Experts of a small language model.
Experts: 128 experts in each of 13 layers, 48 squared ReGLU neurons an expert, 8 picks a token, a softmax router.
Below are experts of layer 8 (counted from 0) of a mixture-of-experts language model. Rows are named router (the router's row for the expert), gate (a neuron's input weights, with its number), up (a neuron's input weights, with its number), down (a neuron's output weights, with its number) and show model dimensions 0-191. Each number is 500 + 25 x the weight over its row's rms, rounded and kept within 0 to 999. Numbers have three digits each.
Before each expert's rows: a language model's description of what the expert responds to. This comes from a sample of Wikipedia text that the model never trained on.

# expert 59
What it handles: LaTeX math tokens. LaTeX commands and variables in math formulas, e.g. \left, \end, mathbf, frac, plus "vs" and some table cells.
router:486464491466509500469485507483505480527528513489488512499546495506524521483467489509511492540424555495503487491536502480526485473461458535528499520492530516501512470463489512531503494478499509516478479516518475517524496537491533522532433482513482487497532408520475542507489468521498487461520496479500508526495501489517492470457509474523480513529459457537516488461458485472481459495546461482491506511485495527485498520450462512461490513511489511508496506474498524487474464501517445510482542517493515509480471518525507500517505460470530503472478485462486477536518507519531490533
gate0:478476491488522512514498495466462491515519491539466531530514484508508516520454486502477451493521527498520524495546534480507480527486527507519477554468514501524528508545488447501495497501538506509491472515474493488473482517534452501535492511515535504476532435516486491467458473510471499528463505512547492504531510490534485471490484479499485521516493515480493503495485454484554489495490423539552507486499506512506471489486496460465562484473466520508520456520479497486490503480510494489487479492450482553531509495490475463512544475483482508456515522489494493511518443513522521512
up0:471513519441468467528481471498432465520456471505555494511497489501501515477480495487522485514527493470529489507461485533486563526496527477479483484495537497530508501499483511453498493469485469490505550498484500493469499463484454485493477498476499494514519472493514548511521489489479528468480477493516496529518439532510500503540474517506530519524536521480477490514481517506483554500476506496521509526517498470447528508522526499575517515532518519504498506524510537505474446508513518522458511461492491489482486528523519513502471528488516526441467470470508487494461457502489518479
down0:545498530557492469476520494508500558492479483515477483504520511484496496477480504465512531534529527464497490485498519501530530508510501520531507474504514493518518517468524464465525485471472520493526503394545479517489509496535512507486498551553496521466495513492523494498529547513474461508489535473512514552504469495504486514505529518469520528477491513498536496477532516488420521531507494465499462506499485478473523481496490557524502495503525499463495484536530499500519475487494518505436486543487448518464510486523514489470495523528508516508508452501508512526507514483499496517

# expert 4
What it handles: Group and people nouns. Plural or collective nouns for groups of people, often after the or his, such as students, soldiers, members, team, population.
router:489494485487529485472475489467453484522473528482484512463552501513551530497465492474492499529488528500528487485544505463509497475476465512505497518471514523524528475476476497527485505507529519512484472530525472526542518526478543525516479463519493526497533481472493537493526496484510459481513456498523507523496470457472470503458499495473495477514471453516483526441480514484499482512521467514506511492465507486480519525488471509455502537506529525530511502455521551451496472520537477544549536523526522493476493514513501486507497475474540478467530524466491501543536523532509471534
gate3:463506511484560497514508488492501550495499487490519512492548500506509527479495510513509490492460506549490521509490532470497501475482508485503516480460504484544518490462471488500494508521526484479545483475518500537525465552468494504481501503481476487473534522506520510470508527457493472517517489516557498514470534527490532499499506503467500491481498480527511526498588511488507520516510472506540497501462488457480494465477519504452488493486501486477514515510501495483514517516540463520545539514500512490519532535562538480428493503452539491489515522515475488565564499522515476486
up3:490521503538513471515561507436490547460482466473530507506473464494485498524499479473489476473507512490513531526506494530477532547498443485463476486485470478520514468494498536517494519457522491466498487493525503470553516518525479507460470532488490481540506514518484481500470550505516453488511510468481499488501544537501511538496481547498547511473495470493488585495497491536499501449503484514495476502533517510523471507521513497478501511507493474502507518497498503442477500491497474481490520496469500512510501501577523492473463480475506529539522505513486556538501499498510483512
down3:520498510550513457520546512495524457497501487494508498511527513497534504449493513486461521471523516499470498490548514510444481478520480467526496514471534496499480488497505497513458465510506480520516490554499505475462489485535496499497528475475502515497519499506509532504520476484498512471506520493442498486519478541527500492505511476483544472506545502497572499516536527502445491491527505556489529493446502474565529501482486522475459488528515567500482529500474523509530477484555480506485499510488514506521526488530543494516503512483516562523483482522513542498493496464547496512

# expert 16
What it handles: Capitalized acronyms and labels. Capital-letter pieces of acronyms and proper names in all-caps or parenthetical contexts, such as US, ESPN, FM, and label names like Records.
router:474487521522502483461468525462480472537524517460498507517563499524499514499459481517499514539449533490528477492528500476510489466483491500521472512460517524526479498467456520519466495497527508512498495538522467526521494500458538540498484462512488533525525463472453515521506499509499531477539468500510500526467488499473490459498525488494464481481458460496474520454486493494486476523521489492471520495473481525486527515459442527480529521485487508507498492472486560457477481502538484570525535518500508510473488529542484533509497484458498495486492500484506488539521540528493476518
gate1:532532474489518528480498483528512469480520502485485498497553493507477454507479453517499477517517516486509457506547450510525453487485508457451509512467522521554501502492483499502505531486455538517466490512460486527477444561535518517521474489487462505485515483530503467487491502516481541546531427482476501510510490501474495464492543481520516460507533512530489539500500564520479513501511514502502547452529505533501509513463483498517500505480485479527494545558481500490475481461505499511514491464486495477465504518499478520495495473485508478536508515473522473484530515509506499480
up1:501522495518518511486508513538524443498512507543502484503482494522505517506489512518483493522513510548481458536511481501468518497473524490502480446466472515525513500525440516504510473471509518528514488490455500482519435525538536518505462515477487494509511463504476508494468545506461502473504478520490480521469449487461509431515525527446473496474482486467498498495456471534489506522514517539503517492512529537529501495464480516515504513502517490480440519483469486468503479502495501460486476472490459522501509533534524501522483508500509539562478517458485448476546488472474489496
down1:454513471445507499530452513526511495550554499473499484464503481473499502521515481511501488472532532505490486509487492524524512479515551494519525501468476525507504494527457513511495503473527486489536486528484490498513495504514516499526516509478509490486511521535513506484475487457447484532508466535505490459502530485492479507521558496549511534524545461520497500506477512501503529535482479512475531473483513490554536511490492469522512507502537496499522500464518486512458519475476457494520514503455479506477484451497495491482531456532482495504546548500468510443555474454474484553

# expert 60
What it handles: Words in creative titles. Content words inside titles of films, songs, shows and teams, like Night, Crazy Chicken, Blood, Dragon, Mustangs, often in tables.
router:465483504503531464499489500489471492552521500498470511483587504504509508494460504451517478555451517479528498463514505461523511495466470516533492515464519526509460513480473488508453482499503535527494480526547489516525522513502521506550469468511503548534566491484476532504509487498499485487509471522516472531499493491498456462475456499511497461504495493535482494488471486490512468531535477528500507536507513530493521507480475534477509527470528552497513475480485516456479481517528521527510554517514507517449506535523480495509489520494526494503516514454521520538494525525518478516
gate1:515530497471482492497516509484458512516535517513474526492507454472505507489484475520480487505475499513486518483532489512511516523494509505559508488496516513460481496462469507560507507507517544501518501454470536517453539475488500525503513495472464541459474488537496498518502511518474486490520527467459493517490490525503484489491516499473514461500545509471466464515547485522475492488546524466537532495478556513502489542497527506490525565454507514495524516475475484527449490469522536462498519517537497444494514534494478483521553487514487529474506446544531524506488491474499470502
up1:481503461493489513509486503501469474534519446501537487481482479462487499482518486532527487497518539494475500557534496528520490477513510455542498530520494538516471523503540453508494534530492519498460501472487493489491519506496509479485529479522458505491507458500505545516526552520527514502461491504486484529556471477469507527471523503500528431532475500549476494517488525499492494475534545512508479497533539518477475473506507500523484437469525523505501462577480461508490489533488510519498499532527487501462515463493503517521535491519496540490481514536516524474480488485529515523
down1:448509530523517484493518485520518497494474509436544483502536485440525503476557517514517509495498536499520542471519531519503522491496499500548554500547519480465513505500515448499501488555531468501511500531502477465454545520514469484492484503497480539499503489506482498526547479540486497523490542547488499495490510523495521540526529509479509473541564506467529504509510482452510547499536508485491483479493539501478487511490553509522480503483482507519516530519537527505515532471482539530508507507480495502479501544465536491502487495503484480480531510521489523457464511514537503480